Experts of a small language model: a variant of Muon for the experts.
Below are experts of layer 14 (counted from 0) of a mixture-of-experts language model. Rows are named router (the router's row for the expert) and show model dimensions 0-127. Each number is 50 + 15 x the weight over its row's rms, rounded and kept within 0 to 99.
After each expert's rows: "mostly gets" lists some tokens that are sent to it at least half of the time. This comes from a sample of Wikipedia text that the model never trained on.

# expert 28
router:58 38 24 38 50 54 57 51 56 79 57 51 39 53 69 42 38 48 35 58 42 56 59 59 54 43 34 33 36 40 66 52 82 34 64 39 31 45 44 67 25 37 74 39 88 66 56 41 75 66 34 48 30 47 34 50 31 75 58 31 55 26 59 65 45 56 40 43 51 65 72 46 26 63 67 29 65 46 47 23 39 65 51 36 83 40 29 80 42 16 49 75 40 26 73 40 70 41 51 53 33 64 55 51 60 57 42 40 42 55 38 41 27 75 50 63 66 35 41 73 63 50 51 34 39 71 55 43
mostly gets: " After", " against", "After", " after", " Despite", " despite"

# expert 63
router:56 51 60 58 30 45 51 49 54 50 55 50 52 69 71 36 35 69 40 48 53 63 51 76 18 53 39 55 50 26 76 66 71 24 68 42 38 59 39 68 22 40 64 41 63 73 36 56 61 69 32 35 68 24 59 41 14 69 64 44 68 43 60 63 70 57 71 56 53 64 68 40 39 69 54 24 58 80 27 51 50 61 94 40 61 66 34 48 53 38 45 60 36 38 68 39 56 72 38 56 30 62 79 60 44 38 72 37 43 43 44 32 34 59 33 63 69 39 51 51 40 45 67 35 32 46 55 54
mostly gets: " Battle", " Space", " Life", " Mount", " Prince", " Queen"

# expert 2
router:74 51 50 63 37 33 71 62 41 68 61 64 46 43 59 37 36 46 45 70 58 63 65 69 47 59 38 59 38 39 62 55 57 46 44 14 30 55 50 89 40 44 59 35 73 39 42 43 65 76 55 34 61 50 37 13 47 59 76 46 59 47 68 68 52 75 48 45 67 58 62 61 44 69 48 32 54 62 36 66 52 45 52 26 97 58 36 53 38 56 53 73 32 46 51 41 80 60 53 44 41 51 77 39 51 61 45 26 69 40 13 37 44 45 22 41 45 46 26 67 51 58 64 27 28 45 40 60
mostly gets: " res", " ass", " un", " Gl", " conf", " Gu"

# expert 37
router:60 50 57 41 46 30 67 59 52 56 64 71 39 39 69 51 52 38 47 33 47 69 37 61 31 71 19 41 54 56 52 63 67 38 63 43 31 56 41 70 44 46 54 34 77 58 55 40 50 82 38 53 54 25 33 47 42 75 47 43 59 22 64 53 40 58 45 31 55 63 67 34 34 67 62 14 41 55 37 49 44 55 92 33 75 46 35 50 40 36 41 66 27 36 54 21 76 62 50 39 44 63 64 38 44 66 43 55 21 58 58 25 25 53 53 45 63 28 50 55 69 45 71 18 35 66 63 27
mostly gets: " Your", "'", " ;", ";"

# expert 39
router:57 59 43 36 31 49 60 48 63 62 49 75 26 47 57 42 53 52 26 73 72 61 50 63 24 65 37 56 47 19 49 68 62 32 58 14 20 52 35 60 43 32 49 31 67 49 34 41 65 73 26 30 55 34 54 54 46 51 58 30 59 49 49 69 52 40 36 41 56 72 90 46 37 47 58 44 57 50 21 38 50 56 51 38 63 65 26 62 42 43 49 69 70 54 80 40 48 54 39 46 23 69 66 71 57 34 50 26 56 26 55 44 18 66 43 59 77 38 53 44 39 45 59 23 29 53 42 43
mostly gets: " Smith", " Jones", " Brown", " Brad", " Davis", " Harris"

# expert 56
router:51 42 48 47 47 37 42 65 30 43 56 81 33 49 58 21 34 43 45 53 70 67 32 63 34 38 38 42 42 41 75 58 75 33 64 49 22 57 26 64 20 18 49 52 80 67 41 35 59 69 32 55 45 37 40 25 21 59 72 46 82 47 56 78 58 42 58 51 49 35 68 61 43 82 55 41 73 66 41 54 49 66 46 43 58 51 54 66 35 44 53 43 30 53 70 26 60 48 67 31 43 59 58 49 68 59 30 57 39 59 27 59 47 54 49 71 80 43 73 55 68 55 57 36 27 70 48 32
mostly gets: " support", " success", " help", " consider", "ruct", " prevent"

# expert 31
router:44 47 66 59 46 34 52 49 27 72 59 54 45 51 71 48 65 46 34 53 66 81 33 82 37 60 24 65 39 26 33 57 73 46 47 22 33 42 41 55 21 38 60 16 64 39 47 63 45 87 33 45 56 28 38 41 34 66 87 39 64 42 60 61 53 43 55 32 57 56 61 56 40 67 69 30 43 56 69 32 64 47 57 37 65 45 29 61 42 19 52 73 44 61 72 50 57 53 68 40 33 67 52 65 57 52 33 37 52 40 53 26 18 36 66 57 56 60 35 52 43 45 63 32 47 36 66 28
mostly gets: "hr", " Sand", "hl", "amb", "ipp", "ł"

# expert 35
router:64 50 53 60 62 23 50 66 56 54 64 78 54 39 85 41 22 45 60 43 46 67 32 43 47 52 33 34 65 56 61 42 60 17 57 45 20 48 41 62 45 41 51 35 61 39 45 35 56 60 37 60 48 16 35 52 36 90 51 38 67 26 83 55 55 69 39 44 29 80 76 51 36 59 59 35 40 65 41 35 47 47 63 31 65 54 32 63 42 40 52 51 35 58 64 41 76 58 52 37 37 52 54 61 58 53 47 25 49 48 52 51 29 70 57 42 60 17 36 68 51 38 57 17 39 64 75 25
mostly gets: " MPC", " GBR", " GER"

# expert 3
router:53 51 51 44 36 44 45 58 37 59 52 66 38 51 72 42 50 38 47 85 64 66 42 53 52 59 19 33 39 39 60 58 50 32 34 45 42 41 50 87 33 38 85 32 79 57 79 49 46 53 50 44 44 39 40 31 13 68 67 58 57 13 61 76 47 67 63 56 55 47 80 53 32 48 58 34 62 59 27 55 40 47 37 45 67 59 18 44 31 30 37 63 66 53 75 43 56 66 58 34 44 65 72 51 53 54 42 30 47 50 57 47 27 49 63 63 73 52 53 75 57 28 67 34 22 44 61 60
mostly gets: " all", " where", " when", " However", " When", " ill"

# expert 40
router:51 43 32 50 49 31 56 54 38 74 76 69 30 51 69 24 38 47 47 44 70 75 48 58 30 39 38 43 28 64 45 54 69 42 59 42 37 55 40 74 38 31 76 30 63 35 56 45 58 56 33 58 53 36 21 39 52 75 61 34 53 42 63 69 67 38 49 13 47 67 68 43 43 76 55 30 34 73 36 65 62 64 70 34 53 62 48 63 32 41 51 57 17 47 63 35 69 56 44 40 39 37 53 52 38 35 21 35 79 41 56 33 40 40 34 63 70 31 46 52 91 38 45 45 34 54 40 68
mostly gets: " ab", " \"", " g", " '", " ", " Mc"

# expert 11
router:54 40 51 38 30 38 43 48 62 80 59 56 34 45 53 55 56 59 18 52 51 73 34 64 53 60 25 52 41 63 51 70 66 21 58 31 30 67 14 59 22 29 48 32 86 56 43 39 53 64 42 24 44 44 48 61 52 50 58 08 68 46 63 75 62 45 53 41 67 67 66 38 52 74 67 47 59 50 44 46 52 65 60 41 59 64 43 78 44 27 37 45 56 54 72 60 70 72 53 30 49 61 43 66 79 49 51 46 61 25 48 26 36 74 54 46 62 40 64 58 36 50 61 22 47 75 49 42
mostly gets: "borough", "ford", " Victoria", "dale", "ela", " Clare"

# expert 10
router:65 39 36 27 32 42 47 61 57 70 52 53 28 42 67 53 49 53 48 46 62 69 50 56 49 51 28 42 51 57 80 43 55 31 62 46 19 73 37 57 30 37 58 35 73 34 48 57 69 73 44 38 39 29 40 41 37 60 70 36 72 38 59 75 44 43 38 43 50 48 80 53 50 61 59 24 76 32 44 53 35 66 56 23 60 77 31 58 43 29 38 76 55 35 74 45 73 39 73 30 50 80 54 70 53 64 41 33 62 50 39 48 48 58 52 35 76 42 55 56 76 25 70 24 27 42 68 53
mostly gets: " been", " was", " has", " had", " have", " is"

# expert 43
router:58 61 48 29 34 23 77 67 49 71 73 66 14 56 70 35 53 45 64 45 44 64 53 65 30 82 41 42 53 36 75 61 55 25 43 46 39 46 49 68 41 31 69 44 54 26 71 50 62 53 37 17 48 28 36 41 26 54 58 39 81 31 70 68 66 71 70 46 45 75 66 48 19 78 58 44 64 57 38 67 32 60 52 52 61 40 44 58 57 46 71 86 42 53 61 34 63 58 59 48 44 52 55 57 71 44 55 24 37 41 36 39 33 49 46 30 65 62 39 52 58 40 61 36 49 60 52 35
mostly gets: " local", " public", " British", " art", " National", " social"

# expert 34
router:56 34 35 53 54 33 46 48 56 62 54 63 32 49 61 45 43 64 45 58 37 57 59 61 53 70 50 39 40 64 61 63 62 45 57 48 50 52 06 54 55 29 58 35 74 46 71 43 70 69 51 47 54 21 54 34 32 77 81 48 69 57 48 70 77 64 69 46 54 76 62 49 33 67 65 33 69 67 35 58 45 53 66 55 70 72 40 76 24 23 64 42 44 38 65 30 79 69 68 41 62 67 47 41 42 67 57 53 63 52 38 40 40 84 58 43 65 39 68 65 63 36 40 50 41 77 83 64
mostly gets: " ju", "For", " among", " ge", " ve", " ten"

# expert 22
router:48 40 56 37 49 36 44 65 40 47 73 74 32 62 52 46 43 46 27 61 60 66 43 60 33 88 29 49 35 50 48 61 70 27 57 44 41 48 28 48 22 44 81 37 60 41 51 28 37 53 31 52 58 21 22 44 19 49 71 31 67 27 61 68 69 47 65 35 58 66 62 46 39 83 78 40 60 47 36 50 49 52 65 48 51 56 32 75 54 42 40 54 70 37 85 43 65 58 52 48 36 57 80 68 59 49 22 51 43 47 48 36 37 49 55 45 80 46 55 41 58 41 64 33 41 72 67 24
mostly gets: " guitar", " brick", " stone", " passenger", " brown", " surface"

# expert 29
router:56 36 52 48 36 51 71 62 48 50 77 75 21 46 64 26 60 38 34 49 76 55 43 67 52 61 27 21 24 44 51 68 60 36 52 40 43 50 34 56 30 33 88 39 52 39 52 44 46 69 44 46 54 29 53 36 55 59 52 30 68 33 71 69 49 49 41 51 40 55 65 44 29 62 49 29 57 48 48 52 53 64 60 39 58 81 36 69 36 33 71 61 36 31 64 46 48 64 66 38 47 48 69 55 50 55 20 28 25 65 50 40 19 77 34 23 77 35 47 59 50 28 68 28 57 62 72 60
mostly gets: " this", " many", " some", " any", " several", " same"

# expert 20
router:63 46 45 34 40 40 70 68 25 81 57 51 23 39 65 47 53 48 45 56 65 77 45 65 43 52 36 51 62 68 67 57 69 48 61 41 30 68 44 65 49 26 61 42 65 23 35 43 78 72 39 30 22 05 47 23 36 62 76 44 65 59 60 61 52 60 56 59 43 62 67 37 36 66 85 28 72 60 48 41 47 51 58 55 76 51 35 54 40 55 29 50 43 39 59 65 80 50 59 55 38 64 48 34 74 41 54 38 33 41 37 41 52 60 51 26 46 24 45 57 55 21 47 51 47 50 52 25
mostly gets: " inc", "rec", " Ac", " acc", " ac", " Inc"

# expert 24
router:40 33 44 23 48 38 61 63 34 49 77 56 35 68 64 51 25 64 45 45 23 78 49 50 32 66 31 55 30 49 79 76 68 43 59 39 40 65 23 59 37 33 57 40 56 45 52 44 42 52 29 22 39 36 52 55 44 77 44 41 76 36 67 69 58 52 46 46 47 71 79 31 30 65 68 35 45 58 46 43 48 51 56 47 68 48 58 72 34 23 35 56 49 43 67 43 50 66 61 47 46 58 64 57 76 44 41 30 46 43 40 46 05 61 65 29 66 24 35 45 48 48 69 31 26 63 66 60
mostly gets: " European", " Australian", " Israeli", " Irish", " Indian", " Canadian"

# expert 18
router:48 52 44 37 34 37 67 55 33 67 59 67 27 51 70 30 38 53 54 53 42 61 38 82 21 53 24 39 36 42 59 80 30 39 69 62 18 58 43 76 39 35 72 24 52 63 59 51 41 86 32 31 30 34 52 43 50 72 71 32 57 25 70 69 39 63 56 42 53 78 72 43 54 75 53 50 54 49 33 66 58 63 50 45 66 71 41 61 42 28 55 49 21 54 64 48 75 42 49 40 43 70 73 54 43 56 39 35 58 52 52 14 43 48 47 60 60 33 61 56 68 32 56 38 53 59 55 45
mostly gets: "\n\n", "=", " =", "Biography"

# expert 33
router:44 65 40 37 47 40 59 45 52 56 63 50 52 66 57 52 60 45 51 36 59 72 38 65 32 69 12 58 30 36 56 55 65 21 65 30 42 56 34 61 26 43 71 41 79 41 47 24 49 71 34 23 65 37 53 44 49 30 61 34 75 36 55 66 55 60 58 42 57 51 86 47 43 70 51 46 73 52 38 42 40 54 70 22 54 53 36 95 56 38 43 71 48 47 73 48 63 62 51 42 41 56 81 69 57 54 41 50 56 30 49 41 31 37 51 57 75 37 48 42 37 41 84 35 24 68 65 26
mostly gets: "ić", " Racing", "ć", "sky", "ón", "ère"

# expert 15
router:44 58 56 56 45 47 71 35 37 43 55 58 39 69 48 38 51 65 46 64 52 78 52 46 35 34 36 42 34 63 65 54 46 24 66 50 33 35 22 70 21 47 51 30 67 29 54 34 64 61 38 34 42 46 35 45 42 49 53 49 91 42 60 57 65 72 50 38 63 54 71 43 31 90 53 26 67 44 65 50 39 61 62 63 69 59 57 84 41 27 42 64 51 61 62 42 56 58 60 43 51 63 65 56 66 31 28 49 62 44 56 30 26 67 52 37 80 36 69 55 81 48 65 26 13 66 64 50
mostly gets: " respectively", " 1990s", " 1980s", " century", "1998", " 1947"

# expert 51
router:56 54 53 50 66 45 61 65 46 43 68 77 40 67 64 46 32 54 22 81 54 72 45 75 50 58 31 55 45 54 85 47 45 25 49 55 56 65 34 47 11 35 83 35 54 63 39 43 61 51 36 44 48 32 31 31 26 60 67 37 70 30 61 72 61 70 63 33 35 76 66 52 44 75 59 44 62 59 37 48 37 71 83 51 57 72 55 69 35 52 42 53 27 46 69 43 50 54 70 59 31 64 75 62 62 34 27 46 30 47 34 51 48 57 35 54 74 49 53 56 60 47 66 40 23 45 53 63
mostly gets: " evidence", " site", " character", " town", " island", " owner"

# expert 25
router:54 56 55 44 28 19 59 58 29 56 72 62 31 41 60 44 43 54 45 70 34 71 26 57 49 55 41 87 52 25 68 40 36 24 59 41 30 57 31 80 26 56 61 32 62 61 60 32 40 56 37 42 59 37 35 47 42 52 69 48 67 51 60 74 49 60 49 42 48 78 83 42 55 67 59 25 42 46 23 63 49 68 67 44 66 66 23 53 37 55 48 50 61 39 56 36 60 80 45 52 62 57 46 68 66 58 34 23 36 78 44 26 30 55 37 53 68 35 70 66 57 35 54 30 24 58 51 58
mostly gets: " July", " February", " November", " September", " October", " January"

# expert 32
router:56 58 53 52 44 51 55 62 53 61 72 65 36 37 53 40 30 68 43 49 67 62 60 64 34 66 52 44 36 42 66 79 72 42 45 25 30 35 50 63 32 35 65 38 73 59 36 53 31 70 28 54 68 25 44 48 39 60 63 48 68 29 45 71 70 75 50 36 46 79 71 66 11 78 55 28 64 76 33 48 51 40 41 37 79 81 47 54 49 35 67 50 69 49 60 58 55 62 53 53 52 42 68 50 48 62 51 28 41 30 30 31 36 70 39 55 47 43 33 71 72 52 64 41 30 54 72 76
mostly gets: " top", " non", " Super", " High", " Inter", " Second"

# expert 41
router:48 28 46 33 45 35 53 61 60 53 72 65 45 67 58 44 35 48 28 63 67 69 38 62 40 56 41 52 45 63 74 71 74 37 48 42 29 42 21 58 42 40 55 30 63 42 51 32 41 56 35 40 36 31 29 38 46 58 59 45 41 55 45 60 53 60 45 23 52 62 54 38 49 66 74 23 43 39 49 57 40 66 62 30 70 56 29 69 28 50 58 52 49 44 77 15 50 71 44 52 47 64 65 30 50 69 30 38 42 54 48 21 24 82 56 64 74 13 52 73 67 27 50 28 36 80 65 59
mostly gets: "–", "#", " several", " Both", "19", " 21"

# expert 26
router:56 34 52 32 51 44 74 54 56 46 75 57 28 29 58 34 36 37 38 42 40 74 43 63 30 74 08 59 56 59 70 63 64 35 56 41 43 50 45 49 30 37 61 15 64 61 45 41 62 62 26 36 39 43 47 40 36 57 39 49 59 45 74 62 40 68 60 42 41 46 90 69 35 75 56 16 52 56 51 66 51 40 70 43 83 62 30 43 23 43 74 68 36 22 54 37 61 58 62 52 34 57 49 32 61 67 53 44 41 36 37 40 42 62 55 54 64 44 56 58 83 46 53 28 43 63 38 22
mostly gets: " :", ":", " -", " ;", " titled", " Died"

# expert 14
router:50 39 49 48 58 28 35 53 50 60 58 64 58 45 58 47 39 68 37 66 57 65 55 75 35 53 36 59 52 53 61 50 73 43 61 52 37 26 31 36 36 43 43 42 69 62 57 26 53 66 16 64 33 35 34 39 44 61 57 27 77 32 55 87 61 65 30 36 65 54 64 48 16 70 47 18 47 51 23 60 44 68 47 39 67 66 49 60 30 35 61 60 50 70 58 37 45 47 54 56 60 62 40 48 49 61 42 34 41 39 22 30 28 57 35 63 97 36 61 53 89 28 52 33 42 43 39 54
mostly gets: " re", " due", " moved", " went", " worked", " go"

# expert 54
router:63 50 67 20 32 33 43 67 34 50 70 69 38 27 63 42 49 60 40 50 52 61 40 62 35 74 40 40 59 51 67 54 54 35 40 39 29 33 35 76 41 47 61 29 77 46 53 56 69 60 38 25 53 40 41 36 61 55 72 37 61 38 54 63 57 69 45 30 59 64 66 69 27 62 65 62 64 64 34 32 45 54 75 38 72 57 15 85 33 49 54 54 36 58 92 50 73 46 65 44 39 66 50 70 42 51 47 45 40 58 47 30 34 58 38 54 65 24 75 40 45 49 78 38 36 72 33 43
mostly gets: "idae", " Arthropoda", " ox", "acter", "DC", "aur"

# expert 47
router:69 45 29 37 37 27 69 53 56 43 55 39 36 57 65 25 44 29 58 32 39 63 47 77 56 42 43 48 39 62 47 59 61 33 48 41 39 52 37 54 42 36 75 41 83 60 58 62 29 71 36 53 53 34 42 52 48 68 73 38 64 14 60 79 60 35 53 29 35 67 63 42 46 86 46 28 49 63 31 48 49 41 73 57 80 66 30 72 36 22 67 63 46 38 68 50 51 65 53 38 36 52 63 57 75 64 54 24 57 50 24 47 36 73 40 56 82 28 53 63 66 44 71 42 37 48 51 54
mostly gets: "On", " on", " without", "Following", " On", " using"

# expert 46
router:49 55 51 54 40 27 57 70 50 46 62 57 27 66 64 37 34 44 49 53 57 89 42 71 25 69 37 51 35 53 50 55 61 28 55 55 30 38 40 49 40 40 75 21 36 46 53 38 62 48 33 18 46 34 49 34 41 60 45 43 73 42 55 82 57 73 45 63 55 66 51 64 42 68 51 30 48 36 57 52 34 69 66 25 69 74 43 59 45 34 30 52 44 26 84 69 54 48 34 37 53 49 71 66 53 37 45 49 37 72 13 39 35 63 47 50 79 33 64 68 77 50 64 32 25 47 53 49
mostly gets: " Coordinates", " Website", " Succeeded", " Genre", "Scientific", "Species"

# expert 13
router:64 53 59 38 38 45 74 66 51 67 78 58 48 66 44 23 53 52 30 45 60 61 41 66 40 57 20 38 53 56 44 83 54 22 63 40 50 47 33 70 39 54 44 39 66 44 54 36 57 66 29 39 48 37 18 43 30 47 52 41 57 50 53 75 33 68 43 48 61 56 75 29 39 59 72 33 77 70 34 55 26 48 69 57 81 58 54 52 30 24 40 64 46 42 62 56 79 58 60 49 34 63 58 59 64 53 38 39 49 66 43 33 35 52 18 49 63 35 39 86 72 38 76 46 25 58 47 30
mostly gets: ".", " rather", "!", "?", "TS", " pm"

# expert 17
router:64 61 28 19 45 40 62 45 37 44 77 54 32 40 53 53 50 63 24 84 57 73 44 55 48 78 45 66 47 63 54 67 57 39 50 42 42 38 21 60 49 39 64 29 53 42 54 42 54 75 45 46 43 32 41 35 40 49 53 33 79 42 65 76 73 60 56 46 64 59 74 32 42 59 54 39 58 54 60 40 46 52 74 45 71 61 48 60 15 21 45 65 35 50 81 42 94 42 46 36 41 64 83 43 53 72 48 40 43 51 33 30 38 76 56 52 67 26 68 52 63 37 63 42 42 54 66 46
mostly gets: " Binomial", " 978", "′", "⁄", "02", "04"

# expert 5
router:65 42 40 26 46 42 65 58 53 62 52 73 38 32 82 41 44 51 43 53 26 65 29 77 39 40 25 58 50 33 60 57 47 29 48 29 31 42 33 68 34 23 64 34 73 46 71 35 35 65 37 67 35 35 40 27 53 58 59 53 56 51 67 73 37 50 54 42 51 62 83 59 31 82 60 26 67 46 36 52 50 64 44 44 71 53 39 68 47 48 57 53 31 43 88 37 79 58 48 55 45 72 50 42 77 56 69 38 47 54 41 49 44 77 29 46 86 41 53 58 66 46 74 40 36 61 56 43
mostly gets: " during", " throughout", " within", " During", " at", " in"

# expert 16
router:42 51 61 33 73 30 61 57 53 43 63 80 42 69 69 47 41 59 36 54 66 77 50 76 24 51 39 49 36 40 77 65 64 35 54 52 44 48 28 61 38 41 77 35 67 40 37 30 65 53 48 34 42 36 12 51 32 45 82 42 79 38 50 83 55 67 54 47 29 49 65 38 54 70 53 32 62 51 53 43 48 70 64 28 56 65 47 78 52 31 51 66 49 35 56 48 44 51 48 58 19 61 82 55 60 51 41 34 41 49 54 28 39 58 44 66 55 13 45 48 60 41 76 49 16 60 49 48
mostly gets: " games", " League", " Championship", " members", " Cup", " teams"

# expert 7
router:57 51 56 61 48 42 60 52 69 78 57 46 47 29 68 54 50 55 33 69 54 57 48 67 35 61 38 37 61 65 48 51 49 22 72 52 34 57 30 67 61 33 58 15 69 56 63 34 53 67 47 38 49 46 54 57 47 74 61 39 49 43 43 62 55 71 37 51 51 66 62 40 34 53 44 39 74 75 46 62 52 47 54 18 83 75 26 72 12 42 54 50 36 58 73 61 50 64 62 55 30 68 71 44 69 63 47 34 60 56 43 18 18 77 71 68 78 50 43 51 43 55 61 32 21 49 70 61
mostly gets: " Le", " Bre", " Wi", " we", " Lo", " Re"

# expert 60
router:35 41 37 49 47 49 53 56 54 61 73 60 55 38 67 51 62 39 51 64 20 63 45 59 44 36 52 48 45 44 61 72 37 29 61 33 37 57 39 61 16 32 59 23 74 66 41 34 49 58 37 25 37 43 46 30 48 71 47 29 64 44 45 67 61 63 27 31 62 56 63 45 40 75 58 54 55 63 64 60 39 58 76 25 62 55 43 54 18 19 58 71 68 70 69 48 61 58 69 53 41 76 74 62 58 58 53 39 55 50 43 11 40 61 47 54 90 47 41 56 52 39 73 10 65 56 61 43
mostly gets: "ji", "ko", "iya", "uki", " Ji", "iko"

# expert 23
router:58 59 51 49 58 32 72 38 57 63 61 63 45 51 56 30 35 54 28 43 64 72 53 64 14 67 32 73 41 35 81 65 54 42 40 38 36 40 41 50 20 44 65 41 52 25 46 40 68 53 30 59 42 30 33 35 27 52 63 45 74 14 76 69 76 48 55 40 48 76 56 42 29 60 72 41 68 50 39 60 38 58 62 45 55 58 60 64 29 33 52 66 38 57 68 53 36 48 63 58 47 53 78 45 77 45 51 45 50 63 45 38 39 57 42 52 79 15 59 68 84 43 62 51 41 55 80 47
mostly gets: " million", " km", " water", " kg", " lb", " m"

# expert 8
router:40 54 46 29 47 25 38 64 62 89 59 83 32 48 45 32 50 44 32 57 51 63 61 59 44 46 34 47 44 29 52 40 48 65 55 55 35 28 34 61 47 21 74 31 45 44 34 36 35 74 35 47 36 37 31 26 42 54 75 34 65 34 62 79 54 85 49 42 33 67 57 53 42 70 68 46 39 50 32 67 43 63 50 44 72 68 32 54 20 28 53 74 37 43 52 50 44 60 56 45 43 69 54 60 62 62 57 48 44 61 67 52 31 43 72 24 62 39 36 51 78 36 64 19 28 34 65 47
mostly gets: " cl", " sl", " dis", " imp", " reb", " bl"

# expert 21
router:60 22 60 33 48 55 57 58 37 58 87 57 33 48 67 44 40 42 36 44 36 59 44 70 45 49 20 58 49 27 49 52 65 19 78 38 38 57 39 53 49 27 70 39 62 40 55 43 44 57 28 24 43 38 37 36 28 61 54 10 70 27 65 70 47 54 48 22 44 74 65 49 43 65 50 29 76 68 30 60 44 77 69 26 55 58 38 72 39 43 53 60 45 35 83 52 60 58 43 41 51 64 59 40 61 68 52 26 51 54 47 32 26 72 57 40 59 24 46 61 49 25 48 40 44 65 60 61
mostly gets: " his", " its", " their", " the", " Its", " her"

# expert 42
router:51 54 60 35 33 16 63 59 40 47 49 74 53 58 59 41 54 55 43 67 37 70 60 71 38 44 45 59 41 49 69 51 50 43 46 55 49 51 24 60 35 31 68 38 62 64 39 22 62 46 36 34 47 26 48 31 35 33 81 30 85 19 57 73 53 56 74 40 54 70 61 52 51 81 58 45 70 55 25 53 23 76 69 34 58 56 47 88 50 42 39 37 40 24 61 32 55 60 58 29 39 48 84 51 63 52 33 53 50 45 49 33 32 45 59 47 83 30 67 62 54 41 58 36 40 49 58 37
mostly gets: " development", " education", " law", " health", " construction", "ability"

# expert 12
router:54 49 60 32 51 37 51 54 34 49 55 54 40 57 52 39 49 45 26 68 62 77 49 50 41 38 32 44 43 33 58 64 46 26 70 43 49 49 21 64 26 55 59 32 57 36 49 37 62 58 33 10 49 39 49 47 40 64 51 40 80 29 80 76 50 77 63 37 54 61 81 60 52 77 47 41 62 35 40 69 31 73 88 38 74 48 52 72 48 26 49 60 44 48 62 30 54 50 57 70 43 56 81 55 66 32 57 43 47 30 64 50 50 56 47 52 61 28 64 72 57 51 70 26 15 70 56 53
mostly gets: " Stadium", " Township", " Pennsylvania", ")", " Philippines", " Cemetery"

# expert 27
router:46 39 42 53 67 39 72 52 45 61 66 73 56 31 63 41 52 36 15 52 32 60 46 47 18 53 54 65 39 21 65 48 61 41 53 23 47 29 38 82 38 34 52 29 59 49 49 34 65 71 29 31 42 39 33 31 64 75 65 32 73 33 63 62 53 50 53 23 48 76 59 32 41 60 48 41 62 44 50 35 37 56 60 37 87 42 36 58 18 52 64 51 26 68 61 58 48 81 59 44 28 51 54 42 56 44 58 21 37 55 57 27 49 69 34 53 59 55 81 50 52 50 54 28 49 33 58 31
mostly gets: " Cha", " Ba", " Tu", " Mor", " Car", " Bar"

# expert 52
router:62 29 41 43 44 32 35 44 49 54 53 63 54 32 74 36 51 47 40 59 47 73 42 74 46 57 28 85 52 39 70 62 40 48 55 39 19 36 41 70 45 57 87 43 80 27 31 43 55 62 37 34 48 28 29 27 46 59 59 44 49 27 63 64 46 44 60 57 57 40 65 22 37 69 63 42 45 66 39 25 18 41 51 21 70 56 55 61 60 15 55 62 70 51 67 53 56 59 54 32 32 72 58 46 53 34 42 35 54 46 47 49 28 80 23 42 58 42 51 44 70 28 48 37 48 67 68 44
mostly gets: "as", "sq", "at", " Ar", "Th", " th"

# expert 49
router:47 46 49 43 36 56 58 38 55 61 57 50 44 21 70 51 55 47 49 51 55 67 55 76 51 45 28 60 48 73 65 55 40 55 52 64 47 49 57 85 46 36 59 33 46 44 64 36 50 47 39 24 35 51 36 47 49 71 63 39 83 12 54 74 41 76 59 47 42 70 53 53 39 64 45 31 61 73 53 65 33 56 74 37 73 69 37 80 17 55 32 49 59 44 54 53 62 68 48 35 53 69 77 54 66 73 50 23 49 35 66 20 22 74 29 42 74 46 45 60 60 40 58 28 33 64 68 63
mostly gets: " who", " he", " He", " she", " they", " It"

# expert 58
router:46 49 55 28 43 41 72 63 46 48 74 63 43 47 54 49 33 63 34 47 60 65 32 54 44 50 07 67 44 40 57 56 58 08 49 46 42 40 38 59 05 27 64 49 76 57 62 36 68 61 33 30 58 46 14 48 39 62 52 55 62 44 68 65 61 67 53 42 37 56 78 35 26 66 63 44 46 62 39 35 39 47 67 35 59 65 33 60 44 33 46 71 47 29 80 52 69 59 43 36 33 57 56 77 71 52 24 32 31 42 44 44 47 83 60 60 60 41 54 63 50 38 68 28 40 51 45 40
mostly gets: " Robert", " William", " Chris", " Mike", " José", " Maria"

# expert 19
router:66 24 48 43 58 35 38 51 60 55 58 71 46 39 43 29 47 33 35 85 44 60 71 72 29 72 40 64 32 41 74 60 37 41 47 44 45 47 35 76 44 37 67 37 69 44 36 28 38 85 46 30 36 27 46 27 41 75 77 22 50 24 72 66 72 67 51 30 51 65 51 39 45 59 53 58 57 59 62 43 53 54 70 46 62 69 31 60 18 54 53 71 61 66 50 52 53 70 67 35 49 59 49 51 71 41 38 47 59 72 28 22 51 52 46 41 45 31 47 64 81 33 39 38 34 65 49 57
mostly gets: " mo", " co", " ri", " h", " ref", " fa"

# expert 50
router:51 35 58 63 39 46 58 72 43 50 72 55 36 38 79 29 50 38 30 67 51 64 56 46 39 66 22 48 51 43 45 37 40 29 74 44 45 57 58 79 50 49 53 24 77 23 60 33 45 65 38 38 27 39 49 42 50 74 63 33 55 46 53 66 62 60 45 27 37 52 59 31 50 50 48 26 48 67 57 63 36 75 41 41 83 62 32 59 21 18 50 52 23 61 87 49 66 54 59 49 49 46 44 37 62 52 32 25 39 47 54 35 38 59 22 47 55 45 51 35 78 32 60 25 14 50 55 50
mostly gets: " P", " R", " F", " S", " N", " J"